config = dict(
    d_model=160,
    n_experts=64,
    d_expert=192,
    moe_layers=[1, 2, 3, 4, 5, 6, 7, 8],
    normalize_top_k=False,
    shared_expert_gate=True,
    lr_router=0.00071,
    vocab_size=13108,
    norm_eps=1e-05,
    tie_embeddings=False,
    lr=0.00349,
    beta2=0.95,
    seq_len=2048,
    dataset='wikipedia_en',
)
Below are experts of layer 3 (counted from 0) of a mixture-of-experts language model. Rows are named up (a neuron's input weights, with its number), down (a neuron's output weights, with its number) and show model dimensions 32-63. Each number is 200 + 20 x the weight over its row's rms, rounded and kept within 0 to 999.
Before each expert's rows: "comes after" lists some tokens at least twice as common just before its tokens as in all text; "comes before" lists some tokens at least twice as common just after its tokens as in all text. This comes from a sample of Wikipedia text that the model never trained on. Tokens count by the router's weight.

# expert 15
comes after: " was", " to", " were", " is", " be", " been"
comes before: " to", " in", " by", " the", " on", " with"
up0,243,198,198,250,196,201,201,177,213,184,192,211,206,204,206,196,218,186,199,206,217,178,208,190,246,218,194,163,225,222,199,213
down0,210,175,238,214,209,193,193,194,210,219,195,204,214,183,211,219,193,226,238,211,164,192,209,214,211,180,205,184,187,249,248,184
up1,206,197,161,196,189,179,200,195,234,203,213,189,179,181,209,169,205,172,220,171,223,197,220,193,202,177,215,225,184,151,187,202
down1,181,183,186,174,212,199,222,206,206,205,226,222,177,232,221,197,187,206,195,195,201,201,164,187,228,197,175,208,189,198,183,220
up2,177,208,219,171,170,184,183,208,202,194,228,221,187,209,200,211,187,201,214,184,211,176,212,208,177,243,214,183,215,175,193,226
down2,174,175,178,221,219,193,160,205,173,201,172,190,221,181,206,149,235,196,221,188,183,221,227,221,189,188,193,240,219,203,160,222
up3,210,180,200,189,189,225,186,240,173,208,212,153,198,172,176,202,220,214,223,219,192,205,178,176,188,219,199,180,160,177,219,207
down3,178,234,210,188,198,208,178,182,195,175,150,206,213,198,193,208,163,242,179,196,224,213,185,200,211,188,233,195,221,198,191,233
up4,182,198,205,231,187,211,143,190,199,202,212,224,204,194,210,210,169,180,210,194,173,223,219,145,204,191,172,180,187,180,205,197
down4,232,208,233,187,179,229,248,223,217,227,217,175,235,227,227,230,212,176,185,188,219,168,195,215,172,203,202,191,202,184,216,185

# expert 14
comes after: "==", "-", " |", "===", "|", " the"
comes before: ":", "==\n", " |", " of", " ==\n", "==\n\n"
up0,204,207,210,173,212,168,159,210,191,163,172,213,201,233,204,168,222,228,205,172,191,185,205,220,189,204,199,163,169,170,204,238
down0,190,177,188,205,206,198,200,173,185,166,214,183,228,215,206,174,210,184,171,218,203,216,239,170,163,184,131,221,186,181,217,228
up1,182,214,166,177,173,204,166,183,220,189,179,198,200,234,185,211,202,198,205,196,206,216,182,211,222,256,210,186,188,228,175,159
down1,198,190,256,170,204,191,220,217,230,188,183,199,203,198,219,214,208,196,181,179,190,202,192,173,166,192,205,225,189,209,193,180
up2,198,239,171,188,255,224,204,215,191,183,157,213,226,218,203,180,225,237,227,185,203,223,191,180,176,207,196,179,188,232,201,195
down2,191,214,225,202,236,193,189,192,198,205,203,240,200,162,215,183,222,192,198,214,180,207,230,204,175,184,193,190,211,190,197,185
up3,221,187,172,223,205,235,193,200,232,197,190,169,230,189,208,182,217,215,207,194,182,188,213,215,201,190,170,205,181,161,199,186
down3,214,189,206,219,205,232,206,212,183,217,171,187,193,205,198,205,159,205,193,197,186,222,191,191,185,202,213,150,205,221,198,180
up4,192,208,194,173,203,176,208,188,214,219,227,169,210,202,204,202,224,199,216,194,187,214,228,235,182,194,213,187,205,220,192,263
down4,175,196,184,196,220,177,215,218,154,211,166,219,184,199,147,184,206,212,198,176,188,206,216,192,211,188,216,185,213,213,202,211

# expert 59
comes after: " ", "20", " (", "19", ";", " /"
comes before: " |", "–", ".", ";", "20", "19"
up0,211,197,204,216,214,139,183,178,198,206,190,190,215,179,236,199,207,178,224,217,216,214,186,219,188,203,191,205,193,210,193,187
down0,193,199,219,201,205,161,198,221,215,175,188,199,196,175,177,236,189,201,193,150,195,181,178,181,218,195,166,188,204,191,201,226
up1,201,168,194,211,217,191,179,164,193,183,179,203,198,207,185,185,200,215,203,188,190,193,213,208,219,179,202,180,187,180,184,182
down1,211,196,185,226,208,223,227,181,184,195,211,226,216,189,185,202,225,194,187,182,171,139,205,196,248,207,203,199,175,181,241,199
up2,214,217,195,233,208,182,180,211,213,178,207,190,181,192,184,158,224,195,196,175,195,202,210,205,175,188,211,230,210,198,212,225
down2,214,206,159,191,199,187,205,200,158,200,212,175,204,197,204,181,205,228,195,208,183,174,196,200,179,201,207,225,192,194,201,214
up3,186,179,213,237,189,182,167,226,198,160,185,215,198,197,186,202,213,184,233,231,199,198,200,190,206,216,205,211,192,221,196,187
down3,232,175,221,187,204,202,188,191,200,192,153,231,194,191,201,217,236,247,202,220,226,208,213,208,218,176,213,215,170,195,174,200
up4,212,182,164,188,229,156,194,183,187,176,166,234,214,196,202,190,201,169,226,185,179,198,217,186,206,221,205,194,204,215,190,185
down4,193,203,219,250,214,181,236,234,206,201,223,207,162,194,233,211,195,213,197,225,203,180,214,199,217,154,178,221,174,189,197,251

# expert 48
comes after: "0", " ", " Party", "-", "1", "+"
comes before: " ", " Democratic", " Republican", " Liberal", " Density", " Mayor"
up0,222,212,209,179,228,218,191,229,196,160,229,183,205,182,178,198,206,189,191,176,214,207,200,229,186,195,215,201,188,214,201,190
down0,249,190,195,229,188,214,214,210,191,170,196,186,179,208,165,194,193,216,216,233,210,216,186,179,204,201,171,214,177,208,173,174
up1,183,219,217,209,173,199,185,190,219,209,169,199,196,166,196,190,218,201,223,184,171,184,201,210,150,188,229,151,213,225,207,199
down1,177,193,221,240,197,224,175,193,217,198,204,172,204,177,200,129,193,221,214,218,232,232,200,204,182,182,207,190,194,171,192,206
up2,187,219,195,200,179,189,169,188,203,162,233,198,207,191,179,202,198,199,212,193,199,179,193,209,206,189,205,197,180,233,229,193
down2,233,205,227,211,175,239,185,205,195,199,191,210,225,184,219,212,155,167,208,183,240,190,160,185,179,208,232,195,176,222,182,206
up3,234,203,215,194,212,141,188,213,199,204,221,236,213,196,200,163,228,166,224,212,198,212,240,211,191,200,202,184,218,195,204,172
down3,186,187,188,228,157,198,157,196,185,186,225,204,198,213,191,213,185,231,223,212,217,196,184,196,186,221,186,194,210,145,256,192
up4,203,221,172,239,210,217,171,228,219,183,205,205,213,205,209,218,181,177,189,214,175,225,192,216,197,197,210,199,185,220,205,208
down4,215,221,179,184,224,183,202,204,190,207,239,170,198,243,225,218,206,188,191,214,201,227,199,208,200,178,188,193,200,177,217,179

# expert 46
comes after: " the", " The", "The", " his", " a", "'s"
comes before: " of", ".", "'s", ".\n\n", " and", " to"
up0,202,216,145,182,214,214,193,166,213,194,214,189,215,190,220,202,210,226,215,174,207,206,200,167,214,188,173,228,184,205,234,201
down0,173,187,192,205,215,200,196,184,236,221,186,196,172,182,182,218,204,196,233,168,184,177,193,204,189,194,187,212,227,230,163,208
up1,191,206,182,169,154,183,173,215,191,178,208,197,192,199,210,223,243,169,202,197,196,206,218,209,213,183,224,196,210,189,211,190
down1,208,196,160,206,205,213,247,189,212,223,211,185,180,212,199,174,205,205,201,200,215,225,202,184,189,187,172,188,188,172,150,210
up2,186,223,188,184,185,192,173,181,240,199,192,161,198,198,196,200,203,148,195,198,221,195,211,196,200,190,227,221,223,206,220,203
down2,220,160,207,194,182,206,155,208,197,248,194,217,205,245,204,195,186,221,207,200,188,204,182,197,236,209,196,180,167,152,204,156
up3,163,192,201,193,199,178,184,211,183,174,189,206,174,180,196,220,211,219,196,210,199,227,197,211,171,190,203,206,215,194,227,200
down3,157,206,197,168,233,202,220,197,191,192,188,193,189,185,201,196,211,152,223,212,195,226,240,171,228,151,190,148,232,166,206,200
up4,221,245,201,203,169,220,226,173,187,207,217,211,214,205,220,199,202,202,240,208,220,200,181,217,202,184,209,201,170,232,193,219
down4,203,197,157,186,184,179,177,226,188,222,219,176,158,178,198,191,187,202,188,226,201,209,221,146,211,181,206,207,212,191,182,231

# expert 55
comes after: " |", " ", "\"", ")", "1", "i"
comes before: " ", "1", "3", "2", " \"", "4"
up0,202,208,204,210,200,198,176,223,174,193,186,204,208,174,204,161,229,195,203,194,187,193,186,183,202,186,211,200,206,223,235,189
down0,194,193,208,207,206,189,201,246,195,215,210,198,185,231,214,217,183,197,226,199,207,206,203,206,217,172,188,202,215,225,191,251
up1,169,183,201,226,247,130,187,170,187,189,213,187,203,216,195,179,203,218,214,192,191,213,223,244,209,174,224,199,210,226,201,192
down1,183,204,235,181,195,193,203,209,212,191,213,213,186,179,180,166,210,211,154,236,158,212,201,193,204,183,200,197,200,203,212,202
up2,173,186,160,194,206,165,192,198,189,196,163,204,217,179,209,206,203,155,217,183,186,224,212,164,156,173,235,175,212,191,199,185
down2,176,215,192,204,169,214,210,204,204,170,209,221,185,201,206,183,182,229,178,210,185,170,213,195,179,212,180,184,181,205,159,174
up3,196,207,200,192,218,181,180,212,190,185,172,196,199,174,210,194,201,182,227,177,216,220,198,186,225,159,223,190,202,182,167,201
down3,189,163,223,194,187,200,225,194,212,201,194,198,225,135,211,225,185,172,198,230,223,190,191,179,195,214,193,194,222,180,194,189
up4,194,176,211,213,183,186,180,187,166,186,197,177,206,184,222,234,231,165,196,169,226,199,237,209,197,182,209,219,212,175,236,210
down4,195,217,210,209,210,181,183,191,230,190,198,238,193,210,235,216,174,203,173,173,194,185,188,187,183,178,161,225,207,187,232,225

# expert 61
comes after: " ", "–", " (", "19", "20", "18"
comes before: ",", "19", "20", "08", "21", "09"
up0,207,194,186,203,212,182,208,160,160,156,182,226,183,159,161,219,214,201,194,212,210,213,216,219,201,219,180,223,169,151,217,216
down0,200,200,188,220,190,204,201,242,189,220,225,180,241,212,191,179,228,196,194,192,179,187,226,203,206,201,195,233,206,216,210,205
up1,150,188,209,148,186,163,201,200,226,181,212,190,235,181,186,209,205,201,193,202,205,199,251,176,223,201,188,197,196,198,198,174
down1,220,220,201,188,189,217,205,230,193,201,187,193,218,155,226,221,203,165,216,206,212,189,198,188,176,204,167,215,236,209,181,208
up2,169,185,196,213,141,172,200,208,215,212,201,212,211,162,166,207,224,186,176,191,191,203,183,204,218,214,221,228,215,201,198,217
down2,218,209,211,208,231,196,233,212,199,208,198,234,196,230,173,197,190,213,178,225,173,153,176,179,204,192,198,172,177,196,229,186
up3,210,232,221,186,157,184,205,200,193,197,195,232,209,171,228,158,217,197,192,180,174,221,191,210,183,137,223,205,174,172,215,198
down3,178,216,188,220,219,210,193,227,185,204,191,187,159,215,223,208,195,208,207,188,197,227,182,167,221,218,211,179,214,223,204,199
up4,185,185,200,213,205,189,189,177,164,207,158,182,210,184,182,223,202,203,202,205,203,196,207,235,203,196,205,207,188,217,190,195
down4,172,164,196,165,203,205,250,201,228,179,210,197,218,179,209,213,149,167,178,239,207,207,175,205,226,202,220,192,210,208,178,199

# expert 33
comes after: "20", " ", "19", "3", "6", "0"
comes before: " ", "–", ")", " —", ")\n", "),"
up0,217,201,217,242,213,174,184,198,174,167,190,201,200,217,192,201,204,201,196,209,217,208,214,182,198,212,215,203,146,220,193,202
down0,189,206,174,171,183,201,178,219,203,192,207,221,212,189,208,166,201,192,230,204,201,219,195,206,164,177,222,222,205,203,207,205
up1,187,216,198,197,214,188,162,187,188,208,203,173,213,207,203,161,220,190,205,180,240,191,236,176,213,194,232,184,191,194,218,186
down1,201,166,195,208,226,177,180,239,218,197,239,248,235,213,188,228,216,185,186,205,196,219,188,226,215,221,214,214,150,211,205,181
up2,194,214,187,181,261,207,180,191,208,190,200,220,194,171,223,195,213,180,161,209,239,191,235,202,200,198,191,199,202,205,200,194
down2,202,213,170,186,197,206,205,213,211,208,193,189,213,192,174,193,234,207,226,215,202,159,218,196,204,212,187,228,216,206,189,214
up3,199,198,214,221,190,190,184,214,188,179,204,217,212,195,230,196,217,198,213,203,207,187,222,178,173,199,235,211,191,191,228,184
down3,182,210,180,218,183,197,196,212,200,160,206,228,189,248,184,203,208,186,208,214,254,201,207,164,234,205,191,236,180,181,210,186
up4,222,228,178,204,225,201,187,205,196,216,247,164,239,183,192,195,193,194,224,178,210,158,197,167,217,204,234,207,197,226,225,215
down4,182,197,202,190,225,199,207,182,193,223,208,224,157,221,200,197,197,243,185,232,230,206,184,171,202,150,236,198,190,189,181,179

# expert 56
comes after: " |", " ", ")", " in", " MPC", "0"
comes before: " ", " The", " JPL", " He", " |\n", " In"
up0,217,175,190,240,192,171,200,203,199,191,185,191,198,173,197,202,188,214,163,218,187,188,204,166,171,208,212,209,209,245,235,189
down0,212,184,158,201,230,224,204,213,176,226,221,225,188,239,192,210,217,214,203,195,187,182,175,200,202,207,189,193,205,210,214,190
up1,247,200,211,209,199,181,195,202,175,201,211,204,205,178,164,169,266,224,246,175,226,221,200,198,210,212,188,198,197,202,196,210
down1,177,218,185,198,196,205,175,213,157,205,225,209,266,214,215,205,185,189,205,211,175,206,171,212,224,184,195,211,178,149,230,210
up2,203,201,195,187,205,201,174,206,153,214,198,213,243,149,193,209,246,199,177,197,197,191,223,213,244,205,211,180,212,206,182,221
down2,213,200,182,213,177,163,196,217,187,175,189,223,168,212,205,188,188,197,186,204,247,201,192,201,234,207,223,216,171,246,200,164
up3,203,219,164,223,234,197,184,235,216,197,162,230,244,171,211,190,246,208,191,237,160,175,206,187,175,193,224,188,196,240,185,215
down3,222,182,225,191,191,149,231,202,175,237,213,218,173,226,203,175,228,197,214,175,229,209,219,220,178,220,196,203,217,170,202,173
up4,224,207,208,197,190,166,139,210,185,199,189,222,235,162,177,201,198,183,181,194,202,217,211,200,216,201,208,195,186,240,180,146
down4,205,191,233,224,193,171,221,232,183,199,169,151,199,218,164,186,206,184,197,182,215,222,183,208,186,175,164,181,198,166,211,194

# expert 37
comes after: "\n", " |\n", ")\n", "°N", "″W", "″E"
comes before: " ", " /", " Genus", " Binomial", " Total", " Succeeded"
up0,202,227,197,213,204,207,201,172,212,181,219,197,199,206,172,195,233,196,192,193,221,185,196,219,166,179,239,190,200,203,220,188
down0,219,160,209,185,199,223,193,216,192,215,193,192,206,198,195,204,199,195,214,215,190,207,209,245,148,199,195,183,205,201,174,168
up1,173,222,177,220,215,178,169,185,199,199,217,215,202,184,190,192,217,194,248,137,209,189,213,206,183,216,224,194,195,187,182,218
down1,205,184,223,205,208,220,202,198,235,163,211,208,193,170,208,216,227,195,197,221,198,173,169,228,187,191,182,207,200,173,187,196
up2,218,198,221,205,248,194,182,198,217,217,191,197,200,175,238,204,220,191,193,188,193,195,209,189,167,205,214,206,186,210,220,180
down2,192,204,188,148,188,211,196,214,173,196,194,177,214,200,184,181,180,225,169,231,189,198,209,239,184,181,197,188,183,187,243,182
up3,203,212,218,239,231,164,211,189,190,217,220,212,201,163,190,188,225,212,192,199,197,179,223,201,186,170,233,185,191,222,213,191
down3,186,173,200,223,190,206,189,195,216,186,248,201,193,209,222,187,206,198,195,199,206,193,195,208,189,187,195,147,208,197,223,194
up4,217,201,174,172,179,181,173,217,185,205,190,192,198,171,213,194,274,184,200,216,236,190,183,196,186,221,215,214,162,205,196,198
down4,239,218,210,193,179,215,202,206,189,217,165,194,198,239,222,191,205,193,223,197,212,175,190,201,161,204,197,188,203,180,168,218

# expert 40
comes after: " |", "|", ",", " in", ":", " March"
comes before: "20", "19", "18", "1", "2", "10"
up0,251,185,193,224,184,190,194,210,208,184,195,200,222,190,188,209,204,188,222,238,184,194,223,187,229,174,223,173,211,170,207,210
down0,185,230,220,211,229,179,241,191,162,231,209,194,236,197,211,207,214,210,198,202,191,242,219,193,187,193,222,174,178,235,178,188
up1,175,208,189,202,187,175,185,198,168,201,201,187,191,214,215,222,215,207,191,172,230,194,220,226,209,221,193,185,165,194,219,178
down1,184,158,217,191,202,167,210,209,229,189,177,210,158,181,187,197,179,213,172,202,203,210,228,180,189,194,224,159,268,203,189,198
up2,186,187,198,174,182,222,226,171,174,196,176,188,237,224,188,217,201,195,188,203,214,206,208,241,211,194,190,203,209,201,229,198
down2,178,224,208,206,187,169,235,187,227,191,224,196,201,211,188,180,212,149,193,182,204,204,174,201,226,263,209,202,202,190,190,214
up3,177,187,215,181,201,196,218,163,182,183,235,196,214,211,240,204,164,176,157,196,225,210,195,187,236,198,231,194,191,220,184,188
down3,183,205,170,204,214,178,173,206,207,200,187,206,185,187,175,238,207,177,179,152,139,207,179,213,206,178,193,202,189,203,183,204
up4,187,195,208,223,213,188,198,180,174,192,190,192,194,187,254,181,118,201,185,204,207,244,223,191,250,233,218,197,192,217,216,166
down4,192,217,233,180,155,202,215,215,217,210,234,219,180,201,232,211,186,234,213,175,176,216,212,181,179,206,206,184,230,244,222,169

# expert 27
comes after: ".", ")", " Candidate", " from", " with", "a"
comes before: " ", " The", " Votes", " In", " He", " It"
up0,196,211,185,169,232,207,164,204,201,181,192,223,206,181,195,171,263,207,172,206,175,214,195,216,200,168,212,200,212,246,198,172
down0,179,212,174,230,198,187,187,180,187,219,215,199,188,188,186,203,187,166,197,169,226,209,240,172,212,212,191,191,196,208,216,214
up1,214,199,192,183,225,192,187,200,198,222,193,179,227,169,224,196,207,199,219,188,194,149,210,170,172,200,231,192,212,173,178,199
down1,204,228,242,191,195,185,198,197,176,207,158,204,204,211,181,209,181,233,221,195,198,189,227,229,185,188,184,209,187,194,191,214
up2,252,186,204,201,217,220,189,223,224,208,196,227,238,205,192,144,218,185,205,209,216,194,218,186,170,202,213,210,258,211,227,163
down2,183,206,230,196,203,192,175,173,200,191,174,185,231,194,194,176,227,186,185,209,195,171,209,213,191,187,171,171,202,185,215,189
up3,197,211,187,206,222,186,201,219,204,191,199,182,187,215,191,201,235,197,179,203,189,173,185,206,187,195,201,206,198,252,209,204
down3,196,158,172,173,176,215,170,218,200,207,186,207,198,200,197,208,189,206,217,170,203,217,199,253,189,185,160,210,217,188,211,202
up4,209,217,194,202,202,179,210,184,183,205,193,214,194,180,194,216,196,182,197,225,218,191,216,217,183,200,196,187,192,220,197,185
down4,175,206,211,209,199,241,200,218,181,201,201,243,218,211,200,173,202,215,206,210,179,171,220,167,264,216,222,220,197,180,209,146

# expert 6
comes after: ",", ".", ".\n\n", " |\n", ").", "\","
comes before: "==", "The", " the", " he", " that", " was"
up0,199,218,210,176,152,190,192,185,227,220,173,214,172,197,198,199,245,204,195,186,232,200,197,203,198,188,219,175,194,234,226,205
down0,215,153,181,208,192,221,227,188,181,192,207,199,214,207,226,186,168,200,192,255,196,227,186,186,228,215,194,203,187,206,196,215
up1,196,193,241,179,200,203,213,175,221,154,208,199,196,193,186,226,202,189,151,190,197,206,210,237,208,190,221,211,196,205,210,170
down1,191,210,183,198,184,205,182,184,212,199,220,177,171,180,218,193,208,212,183,142,164,194,250,238,185,206,171,205,167,206,213,202
up2,196,166,232,222,207,176,204,227,171,150,183,226,196,184,183,177,195,171,200,204,199,184,232,208,189,217,213,194,196,229,192,227
down2,162,210,195,201,225,183,234,163,210,187,184,216,218,171,186,190,191,179,214,183,212,233,203,201,198,196,197,209,227,158,218,232
up3,207,167,202,158,213,188,180,180,209,194,177,201,247,176,184,204,223,237,206,172,209,168,145,185,204,203,187,186,200,196,223,193
down3,154,185,171,226,221,198,170,185,202,214,229,188,193,191,129,213,218,206,206,201,209,192,205,207,166,210,244,217,190,195,188,234
up4,199,161,198,205,182,186,205,230,160,195,217,255,198,185,228,216,195,224,197,202,214,164,205,192,211,250,211,208,227,219,182,205
down4,213,186,210,185,229,194,179,202,207,226,226,199,210,228,198,173,209,217,179,219,213,155,209,201,228,210,170,204,152,193,179,173

# expert 7
comes after: " |", ":", " John", " —", " ENG", ";"
comes before: " |", "|", " |\n", "born", "R", ")"
up0,204,182,187,220,206,201,179,188,199,171,206,202,206,205,167,195,195,178,215,195,187,230,200,196,149,180,209,223,214,229,221,178
down0,189,225,224,209,225,152,199,169,214,226,239,200,200,166,201,181,226,198,175,186,215,205,218,201,192,224,182,194,245,219,175,180
up1,218,217,196,194,209,211,161,217,191,134,223,227,203,197,179,196,213,193,198,234,227,172,204,200,191,197,229,192,176,242,199,161
down1,224,203,219,228,200,184,174,188,196,214,193,170,198,201,202,173,170,193,185,184,197,163,223,200,168,146,201,203,195,180,213,190
up2,196,213,246,179,205,202,194,196,189,188,194,194,226,153,213,176,213,213,237,164,220,192,243,238,187,205,218,224,189,222,210,183
down2,167,246,180,208,197,159,175,192,215,210,177,184,202,176,184,195,208,190,171,238,201,189,198,176,229,190,176,190,206,216,171,187
up3,196,221,190,203,228,210,174,195,179,204,229,212,262,188,216,192,212,193,231,199,223,211,237,198,215,183,219,246,175,241,184,205
down3,183,238,163,213,202,172,196,198,190,193,214,210,182,176,220,200,207,163,188,224,203,207,162,213,167,204,182,226,204,211,192,218
up4,212,202,199,218,206,201,188,204,210,175,214,194,202,193,203,184,251,180,216,173,187,189,194,195,167,195,237,209,184,197,240,208
down4,216,191,164,194,217,208,217,208,200,230,243,198,193,215,215,178,196,188,217,180,221,192,243,191,183,220,223,163,203,230,205,225

# expert 52
comes after: "%", "0", "6", "4", "5", "1"
comes before: " ", " −", ".m", " +", " —", " The"
up0,198,224,176,186,221,189,201,226,185,172,189,224,177,203,162,194,207,216,182,180,229,226,197,199,205,205,215,200,183,200,212,190
down0,172,207,191,194,199,213,185,176,167,176,210,195,196,200,195,253,196,209,225,196,181,202,245,195,209,195,219,175,203,220,202,174
up1,202,208,195,218,198,212,182,173,195,151,196,190,205,182,185,190,231,190,220,165,244,236,219,216,201,182,236,185,175,211,164,188
down1,207,201,154,192,167,188,232,212,244,208,226,174,226,186,233,210,169,213,211,217,222,193,165,215,216,203,200,217,222,198,161,198
up2,208,191,223,225,207,164,163,209,191,152,166,233,188,201,216,227,207,194,215,187,220,191,193,197,171,161,219,175,186,198,209,204
down2,202,200,241,197,131,202,213,209,196,173,226,203,215,177,221,216,224,230,187,197,215,226,202,182,195,233,190,203,176,193,196,191
up3,217,206,212,235,207,185,194,193,196,219,207,183,215,183,196,154,227,212,222,202,203,180,223,250,191,215,202,183,177,186,247,172
down3,207,201,207,238,206,174,192,209,202,198,239,199,175,210,199,224,164,224,198,178,194,174,207,211,208,179,206,247,195,181,185,195
up4,231,249,211,212,209,191,197,220,164,190,208,206,198,196,202,186,217,199,208,185,225,185,183,218,190,171,229,189,207,223,221,180
down4,213,230,193,211,191,187,194,249,239,202,223,217,169,198,185,204,173,185,208,186,161,211,218,174,234,227,191,162,182,191,229,182

# expert 26
comes after: " |\n", ".\n\n", "\n", "\n\n", " |\n\n", ".\n"
comes before: "==", "-", "===", "The", "In", "|"
up0,192,191,235,213,195,187,222,200,241,219,195,169,199,196,221,226,199,214,235,217,204,224,198,208,204,193,200,175,224,201,175,228
down0,207,213,208,212,176,202,221,155,163,215,173,201,209,212,195,182,212,205,221,220,215,216,208,181,163,209,203,194,184,207,174,175
up1,204,181,202,180,196,206,166,177,167,194,160,211,210,192,208,227,178,208,167,218,186,194,236,206,166,163,208,195,174,207,208,189
down1,203,187,180,199,216,208,212,183,248,172,205,193,204,229,223,200,185,163,204,174,200,208,194,189,214,215,238,187,212,209,208,185
up2,189,219,218,216,174,188,208,181,197,193,205,200,192,210,207,238,192,164,193,196,214,197,207,262,172,192,182,219,220,182,205,261
down2,203,184,230,193,253,210,205,240,182,201,214,214,171,215,221,168,208,199,185,195,211,203,170,178,242,202,184,191,184,209,179,208
up3,168,196,201,181,192,187,194,181,244,217,180,195,203,197,210,218,224,242,230,196,204,224,165,229,228,217,225,200,200,184,222,216
down3,175,191,197,188,178,231,220,169,199,219,191,201,208,218,229,207,193,227,214,226,203,225,178,187,195,199,200,163,162,181,202,229
up4,172,205,204,194,187,195,219,195,170,206,181,172,211,209,195,217,199,224,227,202,209,187,229,189,196,199,212,165,189,210,193,207
down4,156,177,218,192,188,187,208,245,193,223,200,206,200,161,196,213,221,210,261,197,185,194,172,209,228,223,187,219,191,187,236,232